Weights of a small mixture-of-experts language model, trained from scratch on English Wikipedia.
Size: 14 layers, width 96, vocabulary 4709.
Experts: 48 GeGLU neurons an expert, a softmax router, a shared expert of 128 neurons.
Training: a variant of Adam for the experts, 199M tokens, 3029 steps.
Below are experts of layer 9 (counted from 0) of a mixture-of-experts language model. Rows are named gate (a neuron's input weights, with its number), up (a neuron's input weights, with its number) and show model dimensions 0-95. Each number is 500 + 25 x the weight over its row's rms, rounded and kept within 0 to 999. Numbers have three digits each.
Before each expert's rows: "mostly gets" lists some tokens that are sent to it at least half of the time. This comes from a sample of Wikipedia text that the model never trained on.

# expert 11
mostly gets: "|", "The", "=", " The", ":", " sent"
gate4:491484507503497505501502463544531492533455476509457496461458518478508474561482515474490506465530480529405467514483493480499527512498516453517477504475501468513501495494515509530493528520530475517490512519503488490455491471516507527523500495529532518501536507510507479451502519500461501470
up4:530514492482505520488510498483533500514470504538484496459479499468467522490459465503503493493478471510481498511526429451466495506534542449536467494479472482510529473494505506501564490529529518491510471501504500492476539504472487491492482503461446487521502516479528502513523496492548454477
gate5:487544489500455520519497504451509503511491489513490469564440519486557511464537498500499493503525523504486464481506481483467502485506488465508526511494452497498501484523471487495485499460491513512483500524516491502481561510527495543484503533518545486477450461484453479486527488510464480472
up5:476488511534526497496515506486523494500512553490525519483509472495498506533486504506512493530493496495501511459503492521587496506477510550504518527576544494493528447493518473518496492530495473498490497521494519483552532459518460508471501499546501485516516478500513507528491479544552521517
gate6:481476513496542496499503466524484514533463532474465465466509484508494520489455490517507511470492541502474509500472481495466524495500501501525513484488472455510551432512522515484521505512473473504490556471526537488486558508475475480476477532516514518517452515494455488474484495512461484483
up6:538539474496517528468506504496475532525490526499487485494483515463498528482513496462456497517543511478476489530489481466496512479494475497478510509563550470504497510527498505471486491480517544477474487535546472503497452489543508510493520480508466496522491490468506449444496490543523486543
gate7:552515516520483494472527505475522522499536503505542504490494514493486515524490479492518493498525497524460489509436465506471505517509495538497507497470448493478529487524482467458538499543551497540482548492453443499497510500511495505515523505520542520475496515550474495510514494501451472477
up7:492457470492538529516527497486500466511450527496504527499503479542470462520517528498497543474503531479516493469528496473528507489432495509511534495480498504520476520484488462502449507535507540558505465511518471519481501490505509544508494518538474508503480467525514488562473493511506502473
gate8:471485502491519436505524523482498484519477492467492526498504500499471511435470479497521480477501483537504472505471510489516478570522463515494477503452535505550496475472478500544479516479508477502499496486475505491480552507481505479495573514498522502528509476512445482509530505495462514499
up8:507467498514494528528500478491507500530484492472476494495477528516459493494516489510532514462511478504520530481485480496477503551535509552505473562519488519497550496509499484475497537526497473488524549458524527498432530526462476497478546517509491524532474491501529530521491472539502466511

# expert 9
mostly gets: " MF", "US", " Phil", " North", "arl", " Carl"
gate3:563479511512502492484508500523512488533475461460479502456472497492465478493458556515486471526533466502509480539527541503471487477465531450492561487517503487486510496513529472526505524507479492472494541519523522457503523471485446471521470497479482516500482505503502516524492492501465491479
up3:490468491506487504488485532520502438490478525476536521484471498480541495531491474488422443510511499475492466493491522498443482479494490537502500514546474485528536469510494492483500471482453527522496508465501513445484554499506466523449477467500500488489515488498485491495491494505527496502
gate4:473477460521521504509515463524507500517488510495476486462489496490478483553458503480475473472477463526487488493460512468505496500490472476533528497489522486519529476492515538530505544557536499544477532499518515454518531475503450528475490492504523550486499502485517503484521517538453462511
up4:533486503500470488483523485509519495481476526510520494464483527457501535507492476457539470478503477489486530522495484481478475500471538490495470489469454462513516484493544501508537437527503473475496490464502492460450473504466494523484509502475536497499552515489516452533521512464522497458
gate5:523514501501500472484503544482525475505478508523513514486459491460488529475485495512479512461496511509448465517482483500467541475494485510504503471516499491453529461514549507506492539480482504486507510500490438440480556474510514521506488521503513535459516455494503487510521450512466536464
up5:445509551492490493497538488444471547536476556519553489507508516520515481554484492489500467476520473514482539477508430513505516500497505532509516547499480485515492483498500483510491508505502454491473532524492508514508514488516497530526550500518493506492526516482491492520443505477476479519
gate6:515475483515503499516507514525514486602469490481485477480534506526490532448494508503518500493544527501448511532486515473499499492484495504518491519442494474515500457515517487508494528513522516502476512493527518492467537521509470494474525522503487541478444494540471522508484474477446485503
up6:504538490499491520528504482557462506508530500492516567478491478477460554474478533497502514542476480503482521487525452496509523492520493498497496475480485516510511491526546474481502501466532484509480504502504481522467487546462540506501493520486489479468482482481559459480487481560486467494
gate7:525527510553512482479522483530500482481512517483527517503519483461514465558530499512513523501523544540480483484511472465492483463489478465525508471503509517525538529487483516500509478533528496498489551519478454484445507456525493520466528504520476516439480488509477503529535516490483511478
up7:545503512519527492530491521501472504536471531504500502535550536535426466489562482495492474481496500495483487488492488459511540509498517472551511497509524456505472533499517485521538493534485464515500486496479498495472465549468488496495494526524534512502499480501506532507436514493503486489

# expert 3
mostly gets: " al", " v", " pro", " ch", " dep", " Or"
gate10:511498483484550502553519493490515484538490486487477500474512500533478483511559523478532544517460481525495500469521464457446512497508500471508497467468534488491502523508509519513488512519515430503504517541443510502480504488538507508500476494493479511501449521501443513475547508481506499504
up10:538519517464517529570507515502544513546476489490524466501501517535518481502467507471511494470455457433540487525513509537465527486541520477476489496515509497526548461515478479466479504524492508514481505483517494502468486500495502514486509502518490512474498518529496488546508476533466459505
gate11:495538497509471514521539512508520493521451487521497514494518463526531530527484525445492492487526476527495469478523461506493477481473500448518504529515493494508498497525522463489464511523511512502486496500506482438470523447500477525442492515474483511523534534499459512536527465458505489468
up11:518513503518537486525507520550452487514490440504509479510510501525448515512478504544523505494481490560494458498478494497504477509523463475519489505528521500508472491439502515479508489565488484529500481479482523479544498487473531478466494519473529516512501508487546521478548491472509506461
gate12:514457517514503516522512476524561525562490420524489519507463540554493494494450519479504475518528508501490501494487513495474540516516477506505486509518475496467522478531458499522482522456502506532476526511495472540500514452495486510491517498493453482497490488540507500493540501507504483472
up12:539483489488526454504519522511507541476505504505504474487482477452514496463524473500524481532476533514490487468524482518495521531543545464490490487464506501465514506467508489484462494514524529471520527534528505484477477548499533547544524503478509449519495505494475528559484518480465503507
gate13:489468527466512490542512521458543499567489493479481487500489533457516505467505547465472516537529491491474514531464505489508495521494519494472524507494508474492512536562513489520433533531524525524497497514474486502492521528526480501505503483500540503505517470521506507460523478493513547469
up13:502495483474515497495530461507533473486481493496488514480507501521546468496476480512489507506508512486546517544464533450490509494507516491501506567482522511478492473494541546540514559499475501515476506468508493540460517482480523494543480463520461506538506482543481510517468458485464512493
gate14:517494477465481491498533491482512497537512449512496488485452539472493516500478502526473500499513440493521482501491443484490491525512492496481514494532471486483536463524478491519483478496498503503491577497532444485477526466530487528439522536479485485524469449497489503480511499480484485471
up14:488473472509527498519533496506498498516551464485485503499531501520501496502485471517481515506550490486458567498502446554472511482509495494525473453501492524450479522463482483488501515485529499532476517524491502491504540481521526481492533552499454455507490495474530502491511509539526513456

# expert 8
mostly gets: " film", " first", " player", " term", " been", " top"
gate3:518451478529523523464519529470502496522492483487451533509465484486492499554504545485532471533532513501480433488564516487476487525461521512550515458506527511468488509483489494546529528492479491519502520512497499498520499504498474500483457473518517530478494510510479479524513499536498488466
up3:549490462500520523500499504540501465491462526494519508473460502522547479491543519514476483532523518538499519497522487469544512507557508532465481506536502533497536514498499477494448493526476505511502509488488483486453506497491536517512501521490579501508504483525516452501529496529541489500
gate4:493480493540527494527522479518490501498497521518457501523490508520481512531501490496475476463481462527464487537466477429486518481480498490483518478477488485540517508515525526521446503549518484532479531493489504455457517477523474574486477468517504538491493504511514483472502518536483469506
up4:506478504520483480480500502472525565492520458495501477495521511501490461450486544525495484497438485527484505525493472446454497493516538502521507498483473487523517500517497536500522448547512471503492468483478528469466515507496499533487456479459538503530524499503505504525551521476501478485
gate5:529503483511499493521518491459518526507470484498505535526483542486517546521517508470522519462523455488464408493475503451493520484509532455515511455520471488473496501513524520497512523478497524502494482517501485479506548518529507533522518554501490492483504492511458456502510465468501498478
up5:511506484489484517517502463510505537535515507528498527462502485488415528525536504476510509516518526480495470487535483518524501488503511520448501516500513507487531483510501501519492533524531467496482460492469492490501533477514483537507446477531536502438497522520534464520464469538517456502
gate6:492477477464516504487539536519504497561474528481453494484499538488493518495476486510455532513529492503451485482502502511502490456505464515524507489448525533516516464480506501512518496491548487509502540533479515466484475460493459483493540506490449475509491528522500528481493481465511489444
up6:529529513508547439484499478512514544448500485481445478451507507497480482488476518489506468496515482527471502491549493461523496486504484497453473495509497498523469488449523503461502526488525499502504502487513493578485468533490526488520527483481502502506480489491546458517520514471475485512
gate7:533531491534546517483505488516512479482505491456529507512500566495533471539524504525514534522506494533492490483494465511462516479478464490510486478498511541541530473496493475507526481525529537524512532547469478505466496506496513498523463506511483529549516509535434519515527505503469512485
up7:521474503500529520488519500480558464532525514522514478503523526530482465509481488511493486472509504489527519486516498495556525517455504491502515493489490508515540548512528460535482508510570493529502509511506498513496522510427483530473438520504476467515479500503527514524506475482485444484

# expert 4
mostly gets: " with", " including", "′", " against", " include", " million"
gate9:533504448535492458522494492481505517485508497524457533499486526494507468519463476503498499458484451491489457507478437508519489489541508483473509494501502441520497463497483512523532488490487474488468551490451489488561512463529502515483533490497505507507515490509475505513470562509486492483
up9:463465447505480490471533515457454512521528541519525500423487504468482477496528509509493533487502498497509506465483555523500520531486475506483514528460500520444515538534487535496487472519490494510518510534526550523502476506472534506517482518517503522497521507480510467506505475475479488480
gate10:481532492489538522530506514508518490497507490504421486541490502509468503490552514474485543516489482504473470487501520506449555475489509501500524493462482494462513477521489481540484496512515464474521467540445495499521490484503523514525460510531481528499505538498443496455524505515494478499
up10:540481493485485542485491499479521479554484497490539454506521496504477478441519552483498480483479492461538493552490501514490558447489517537485513507495467479470508497478496466512489492510530547543520507486479513493464497499496477534522502522507466511529502490483469483506488530522453475500
gate11:522558483543488558521544508480495505527499470491479510526533455505444536511531498459491493488512504530497496490489464519497487492510532499503514509481463541532525515491519455491496492525533503542522491504469514479490482453534496486493482536460509495520466482512480479530544497490505455532
up11:448494514483509500539468541497470514516470488523474499548523506476480476477466489540517512509511498538458490480521522507512528482474506489527493526515556479478492503469529501539496489521508535507513475504465501464517483540492505525465508540445506507540495461460523497496506457457465491491
gate12:515497458524482489485527503489546563477493476504492494511494484511525537494452495469502542483520480488495442516476507513476556497514534472527506485501475466518466518483460485503507531490505481517503544540499503482528566488537491487485445539519491501498453504533502492507498477516483482513
up12:538504505484511486514476475475503505487465449491532462500486521489473531466487496547487480474500520495532492527520478493467533480559475563507504503489535498481509501475500525467497479494525508463489526515465506522478513513471518539513549509477497507513512474464485521517476513493433542540
gate13:526481498469504459562483534497544486506506490497494498507504508500491526499493473485452501504527505472449479518485466536514536500506488511505485508492530490524527528560547514464465500526500523548480483487472488524472522563483511522508460524501534498490530471518506487517541483458513470486
up13:479465468507534525451510523525506499525451503466479504451465491493523481460453502478491501573507514460523502490472508475480520491512481513479468511483507478500486448521504528525495503466524477462516468509523525513457498511499495483445507494492462517517501521526493474534518469495488509460

# expert 6
mostly gets: " ==", "\".", ".\"", " ===", " CA", "AR"
gate9:492513473518512517507492467502488496511526473496504518497494512478499504504515472508496460481500475511516516522493499516453518469535547526478514496505477481493487439537505523506498519487464450480504520512407507451536535483543500487502524545514515508500522459511432498525482506491478473524
up9:510486514504502510498511527484499505530509539469504523473438524496430524497532489501493505519507462495501508448483495526504521504495531492485532549495438562512472509479490487507497491515499484501513542503521521488510503533458528499509503515446483489512503513511477515489477435433504490475
gate10:484495489470502500531503522510483498512488473518497483503517460549461506538539538476501532491455472526447443483505460510477526516512515482482521472479485550516538518478485475503468526494512505505513483480465524495500564523498479513533473504507511561519525501470463492459501513518486487518
up10:528524488496491561549507506478529488496466522508531501477494553515527476494465497525462535478501483447533509506496533545520527464501481506507520523492558505461480522520480499505493496517517534505490560475494520487453476492502547502501474491495539530514479476500533497530480521474495485508
gate11:522514496513503502538532482490529480503490461538481513549509483460464533514497505445514527477466486525457479491484460540498501497487515450514518506510473518526509482492515520500514553531502482503505507454508519456521505454506509495507518527474554512474517511542467548490545509516491484516
up11:493517516505501503540510536516505488528517494484472483470534528521501496504488496511496520513513500507480477526476465505497558454463510534518470488484525490506503605447516521509492476534486518501500514466495512469520506502490520534475490485452484488504479488459543510517507452464482489465
gate12:496497492461490502517523509499496518539490475527505516505472535514515513534498514461518516517504492498510483510506513495530471538534511476443510523477420510504512485545488489534464557457533504524496540534502449494489533473523462461499483518515455492512463506493511494493487495543492474519
up12:530489435506507459513531521509492512500469460489543516517532489460492517455477478519510482505543476488537472480534491468519480461540476531505535519503477473491475539520478514460505499484526499475498499495522486519498526490502496525507502502497504460524485480477451523549503482508522566481
gate13:532449524486549472538516509468492483516472479525484489511512540471527513499478502479479506504500492493510480499459488513511518515476506453506521497462463501479474540544507518492450531517530488544455507448459492498499537490500517559510502485495534537496533491504501483487550476487492480477
up13:512494458523477500480466535566505479530505542481482493474493492516499484474490479492518474481492507517518489517527485457469488518521484539493481492525560489525475477508534545531519493467495464504490519499496512506461498505493514477464474497491460504452523498500482481527509461438495486435

# expert 1
mostly gets: " it", " He", " has", " have", " he", " but"
gate3:513440461491511481528501554469505503546441475458457485512533500477526498497523524524534442514536508492458505516527465513483475502434490505477516502513481512506519513535481489548505476489515524506513536507503499476489511495503461472494514492485527522447502477484503497527522491515500487516
up3:522507519505505503470504519497515438495447518491548489477482471531521512518540504506482505513485523520546525501502509493509534486515496516509508489512473511471510514526501557490488506582464477521495549506489488455468479466489482508495561498494514512491474458501502462492483454530507468483
gate4:511490456496479514508535498499501458509422462495486467442480490542485549536476466516479502448496470504473482502488498456478516478495506483489529489462502475539548495505529497502486518510542503513514488507456518481470524501494472495496507493469530546494501484491484483498511503482456471526
up4:513457503528453465494495545484472497490492490562541505537500492518482497487469496504509499507470509523520501533463452496489516525531492497471504511489497463498522489471494511507501491536482481493495491466490499474474481486486473492487429498488551488536515530500504497559520567453468496486
gate5:509524546522478484506509498494514454529490427482515522532439486492513502487477494509508465492457476477491464509496507498424493506495480455478501465498504540490510452503518518484497516503527508497500472510524495477447504566531518536496475518466506471463489486494511512491490502510467486511
up5:540481486453515513496507496491506513554530500545496523469500496498469494521510504508507521485457478493489514520430478493558517475508522548503488519509449482497520504479498497563483479537504503538472504507451515516538473464504463507516482491514534510497544512495497471532514470506466484484
gate6:490504478512539457521514481510484488541510525463493474461458538517540506470505508538506519525541500473444520536456502509519517490522475506501486497465469452508469485483497478478518445506504482488500557514511504483493506484512487498529465521476509488520493497514484445471514525497443480524
up6:506515503493498507473519501541522538495484475508505513479509463492517496490478552474489502510517479497517491542541455491444501473542501491485460517491536491522536501481496525495521549444511508528498499506512476562473527517516510527490538512510456505505499488492515458537487501544510432503
gate7:495527526529530484501518491504500501510515504498505528513497514518488523513543494513524503511543504512519500519476474470510506483520494424495500491507474532516525520498497553511521481508510504508505494496467436501416518473529491504521508492487501509506461483510440456537471534446464463525
up7:527563452525538532508500539473468486487461510508477502491514498525489486504515475487490483476488489504503512496491513488523464504434532515501504513470491485502502467500539468523495448547492553504524495531533505511498474520477521536512508520485527479450514507518522577506494496507498484469

# expert 5
mostly gets: " Pr", "c", " pr", " reg", " Pl", "ó"
gate3:508453520505508490458526483472527462515469507445449514467510467496520488481527521540501446520501531498530503515532510513465455507446484524499580478467476483512517508500493519533473483477520482498492508496483491467498500500476455493512505491477516512470521507480475494543513486468506515499
up3:508498494468492483479489512513500465506464522521516473507482476465538491488483499440491490535542471472494475539482462484472506494539459520488478519519547504510499477461493539556507471516473486545464522512494512465438472484479524495480512504507499478501468488508545509470476493506546492489
gate4:526495507529508515559509473507553494514487484502484468458472526527535480547494456474518468474498469547464487523437467477471515474498503491528509494482519502544513510465494519511528508518502473491486540498441476469470534495496500528478488506485503524502486494497498497479508540510489450509
up4:501532491493476492484479515480481494519517469506527495547514502473474510488439543482506490500508447514529508546482469461450487547465536492472498514529458466528504519501512506503530454525499448509482479505508521491447482455501514519472514522458495484500526517482538506518513524521504491496
gate5:507499493483498546522515494501510468530514456503494522534445496482506545519480493495544482501498516482487507493429500505486516515510506515502542477513482463503472487533480513485518484497509509487474457554479468519495541530477479533510471556502526517506478434488494471519546463482507510480
up5:488532486505497489495498499512497498512509500496511499523501472505472518534489483490503472500478509453480518502511541489542551471500494571522512492512546489495529520486538526542505486471504510501465517482427516480507509502480487510491481503522508529473552508520536495550453454502437500537
gate6:526470479513547502494545484539445529556479518517483501482485490525518498493473475479503502452526521519491538481494522478480559473476474525494515523429491471508516492491511496489502453518531496530472540523508505514497469473518479498506546523488491489527485480535471484476493514468474498487
up6:542538543504507527540471493518472523509518474461500542537513513493485509517497469512471492489543484492512479532523452491517504514548450527500487497526518505493512518461504501500510493467506507499495490504516454541487505527500587529537503512460493469492481463473506475492531511529515467499
gate7:510491499513543515512524453527485488525535480496512518505485519483507499584500490507524501462495463546460499549472469486516468460529470479527515490508508494509513502502493501486552485521553530543475485552488478490443515448509519535496502497513478524504514482504488500499478490481506478501
up7:518501483496520500550518483531504503540472479515517510498496515552515443506508520487483486481504498480483476472491491482495545456501537490458507485458546436523524475497514455461532518516535526510524496528484502485464495549479519533522494493508540479481470504486507512479477470448491491511

# expert 2
mostly gets: " c", " H", " C", " ex", " comp", " S"
gate3:526502490541504465472502480499501471534496445491469490507547534475501467473498496497500520548528486492490464494517549495497468495478469492501578465484489477504479508473500507533512490491563498511486539511523515477480511488454465494481500498503463467476496500510456478509548530486479518488
up3:476501480498507528495486523490477466451456539511479467457487457525514518470473481491481498526514503490547475495523517485509477488497509492486453545502504517550517488478461508506486476512470522496478488498549508454480521492511490507481486474508503491519490480556542500461509532518554481445
gate4:533472473536512487502493462526504511489492488501467490456473501486479484513486481494493498466506452532461495485443507434474503463509497489537539504509498524544524494491496496508536517513583480522483529478472498468464497511492459527442478500511493548515509491479507498502511514498484481493
up4:498496519530468500457498492482521514512490517498505530535501476499491512499509553497523487486491450517544481502480443459425459514510544505505528505478475470488519472469514512502464453533522448480500482524492517458445475478511516538514504502471500494510495510503507515511523511467478478478
gate5:507512489518493521533507490510501493539482467505486510563451532461500513489497487489497509484499496483500448462527487487472537465494491495487536460531479502517501455520502508503486514508524540512478514510547513523490512506563493542487498564526526527472464450501489495517511481463465493467
up5:532526464499517473504499510497495510534521495517520495502510480469479526508517471489494460530516522478451495484530502532558542478475511561526490504482505526471538534504485448501466515466542480525464544517453532512543484483545512522510478509513520473472526489504509493516505464515482508506
gate6:502477475531531523522520492520493492561458510490475529474502525516501535492515497521523522481527500485483503461470506480494516488493528507516488504464518527485498436478478458485526512491507494509495571500531516480480487476447513457477508538507520515493443502543510495494490492454498458460
up6:515492498486550474469501485575482513481527464481493546506519526480492487491492482510446494495511479483527494515536498504505485487535473450500510457516497538548505490494517487481500522468542495481504526518502495539491541503499551502482526526468494469468499476525542486496490506543520472455
gate7:556512515552509486491537469533521513507492516495527525499480505510496480493502513501507481502528525502479485549451486519521491477550482506497528461469476526558539480466525493469531456498526498495514525560469478493490459485519516545512520510511501549483492459530486477493491497493507527510
up7:513515525542522514523512535487488484519482485498510497512517492560472476530505520485474499451504509461542481483494494453496541469509534527508521503499509476507514531515518471536494469515496495521480494514485454505480476549475521491533495542506510460464482436472486517528474517506459448495

# expert 7
mostly gets: " known", "ated", " high", " near", " local", " served"
gate3:536469505508457502469496490496535497546447479459463500508495467477515476484484530533527501515502483525505470516481478465478519508515512517502544456476513465521490487512522466532506493493508458473503555510459506488498543487509439546509462493520512517449516483493501506478526482513511518473
up3:540473484480464509513495548480482463528484488514491490492447487498541464510545492504441478493493488493533509510506542516523518487469496548472478503502522551532491495507471490481494515535498480512466525493469475479497519481525498496490506462486491521483494477460511461439482471499553530480
gate4:509476494520512477544503513503549534513480497493460476443483491528542506580505493472425475512508456533476476510475500462495501484487495470488516488476493513526541484522522496531512522531525488515491518502465484488506531452528469502498517498495508535497484497514515488476504479542520470491
up4:492497527519488534491494473487512520487474527527509451545524519513521497464493497497506455492487500543518489539487488494474535520563541494510500526495480436554485497483480490513513477509484446500497502520479477487479547512462538519514516487500535494495512460478515493486511544478476458539
gate5:494555529475530506492504520477447500532466512483498493485473529445494522487526491469521492445504460499500477482477465444470478503505491500477528478533478485492504516483494505492531524480485509497498491502506449458487516518527471526495505533527525471506465475477498494519517503507412489509
up5:510505507529509488532531464475477499518483527531507523517497492482494474566522433498492470467491518493489476478503455485493500476532473509501485479495529481502552498523488455528480545445503552515508495493459490506525520488500481513478548474520492487495513484492551488511478484524490555481
gate6:499496433474531493494542472516493493538508517484493495417511516511518485485483461522496497548503513545494496480492502467518491476495513496528503513498489519517480483510560480483550506493507482492536555480512533505492485506504472518490479539451471519504463492481491469457473533484495465489
up6:520516478537486526517508466518514516495492488523484536487498489493463525502473525507464477486517487512472518480511446465517523508504460479507473470532555514520538485538502492463485550473509541493472473487487455537486467505517485486485515514470461458520478494462486435476486482526506491481
gate7:531550502564525476511506521505506499531491537480507504487523509460498523555520460466542501526510477519488499476495476508476466502511435459467519457492499476527509477502472516502499539496529493528485549498487493485479494469528473531515511490501529506507473518524486489562507524463499500516
up7:498502471474524496484504506516551485509494504534500492475525509517477519532548529491491493510458504506494441489493478465481500489449521527516510490454528466499494510513553474525510469512540525502504450524492504535470521495488544525520445515521522463536438519496490520514475500481507522509

# expert 12
mostly gets: " University", "ment", " work", " School", "ement", "ics"
gate3:553454512511530512476529501511517474540487466465471481507530496469499483465507544520494488515519501513474506520487506478493500539514510483499561462489494514492510504553533438507487498488500505524506548493514499438527509489503466500471499510511533511472523488479470538487548487470530516467
up3:523499476510486522534515506496520541467494485510494474489513456494507490534508470498434511528506512481509488497492487504512495458503490518550465541568514493523510521464497512505464529546451476508484499452516507476490475482493531510468502513487512501479483472517503509520460446541529545477
gate4:537462510539507483530504468534496513485480484535481516451460513475477488520464495448486511487487486516478483454458493472482502499506495489498518493501505507549534489516516521482469504503548504518497539505483510479509534500521455562478454473512485533490489493495456452513513528512452478502
up4:505443494475476505499480485462508522472464454533521489491495514451500460530453462500493454495502462469499514513493465495489499544501538517524511488489508487487499527505500516504522484493535449489506497434475510494448539507446495491496537504495483495490504488472518502491502477547497461468
gate5:500536479519492504473517487471542485542475490503484492518463489492482521508511512492523453489471481528497464499459454498500537474504525498477505485480494470545495478509549465499482458483492515490486456515508459496499576524540497550489500549509544465505480496520470497518537492504489510487
up5:477484507478507506495501466515486479518464534531499532519460499513487487558471471502487472472474520479474541519510522512518508507504540482504524521484522522471542474527524473544502520476514514539489551516462476484473542474534497541467487456509509497530518482492523493543493524545485530494
gate6:491489481521541504529508488511498486528474529502446506502522482528468482469491477486502539502537537490426513497467501498550496495494493515559496517443522482479474461523506469506526514492547478520490535516493526527524496496478459485537491505496500497520499463492467510474490523521472452477
up6:518513482491516540444521495551473536498515473500514524486528486548502510488449501530455467494499465488521535502527465518525494459555456508511498512514509490513526502515487497511491484450492497505482522509486485554452487515500554515516511511476464481490471495460525488486457481518504510514
gate7:525541507540503527507535491455502557507506518454531517533504508487478500531532472502528513481533447536493516491449472499473512509555500487472459491481504483519538481493496503463505470526540536511519503542487453491468495455496497486491533489521487516497488495532477470523487504473480503497
up7:525509502503519512475508549523508467518455540518519525505498532538457463479471510525537518527482508474521515478521522495537458476474483500475518466477480480511530466505502484499457497525530488528477459475450501533462493557471539497535489499507539483524473506489493492494478524516500484480

# expert 13
mostly gets: "),", ");", "',", "\",", ".,", ","
gate4:524539475557522483561491471528504485519473492536479473489474490499540521535478492456478518464496476535458483511488508490490545487488492450516495481502494499529523447507502494504497524523537478509494502515493500448449520474544474526458494479498491515511496510485463465463496510509481488509
up4:489506530499463499501504506528478489485490510512487496533510496486479577481480505471518466470465461525495482477450490525472519509493561502509520504482465473524516488512529513488518508502495498522517461502523492529479464446483477497523473504464483482559472500501529476458444484453502497509
gate5:520516495481524479497511483479500472544501458518513515509467527487501530526461490499521502473483443479511477514449474494501518485526492473475521472472473507524503467538491515510488462444521515512482472520517459503476522529513467558485494518516526519527455470482465477476488460472518524464
up5:514495509517501481526513521500526499510487549499525496464500515526484497528523497513485490481502511533467516492524465510555504504530493561498528543493479479502545507501488533545534494581503474520490536473463516503512553461490468513492501486512549462477499490522460512528523475514488508516
gate6:479504428534527519478509469523511495538473557475490483483453501527498550523465522488504488499547542515483518488512487495493513478508523503514501482493484533547514451503507476448505512487533484500524489506494503491435512497527484475454485517465473477525482504493497515487525464479475504483
up6:445515495493509522452501496530524544482493487490516515454524481500481519498520528513479449502501480492504499522476450493491492479537465493461475520531540517529491476527499527501483494453533447522524509491520464555514535493490527513538493518482493494463477479476473517533487493536491515461
gate7:487538519523493494508526443547475474509506527533523535498489517516494510538487484487539501479513478530501496511470471479481505479561474439534492486486505564519504464482511492477525519520511541526511530503495476489490516494525519475481520530533511507490461483502460479491497502471448470468
up7:537528448500505480496478545520502494548445500496490525510472478566496465485523538469503485465503518432510521496507527496517492479481481505504522500463524512535478488512518484504537495517527462493516513521517467499495505536484537496486465464530514469465510527510521530486496466528479467496
gate8:473463503491503453505505489533456456512446473498498489489494497498486517491451492517524517494504536500491493504512538506549497519487502493539515521435456522486493450512473501504502448506525483526497532489480528472499512484529486490467525503464552506523490479525471520484504523483459505443
up8:478486499514445509509495538497461470461511472469500518516480512571466533463532510507521482497503539488507505449481532533482479512498502541522506554500483517514534465486445528477470477459493477500517512478484510471502532527512497526484504505524459506490479481497518518489490524500474547509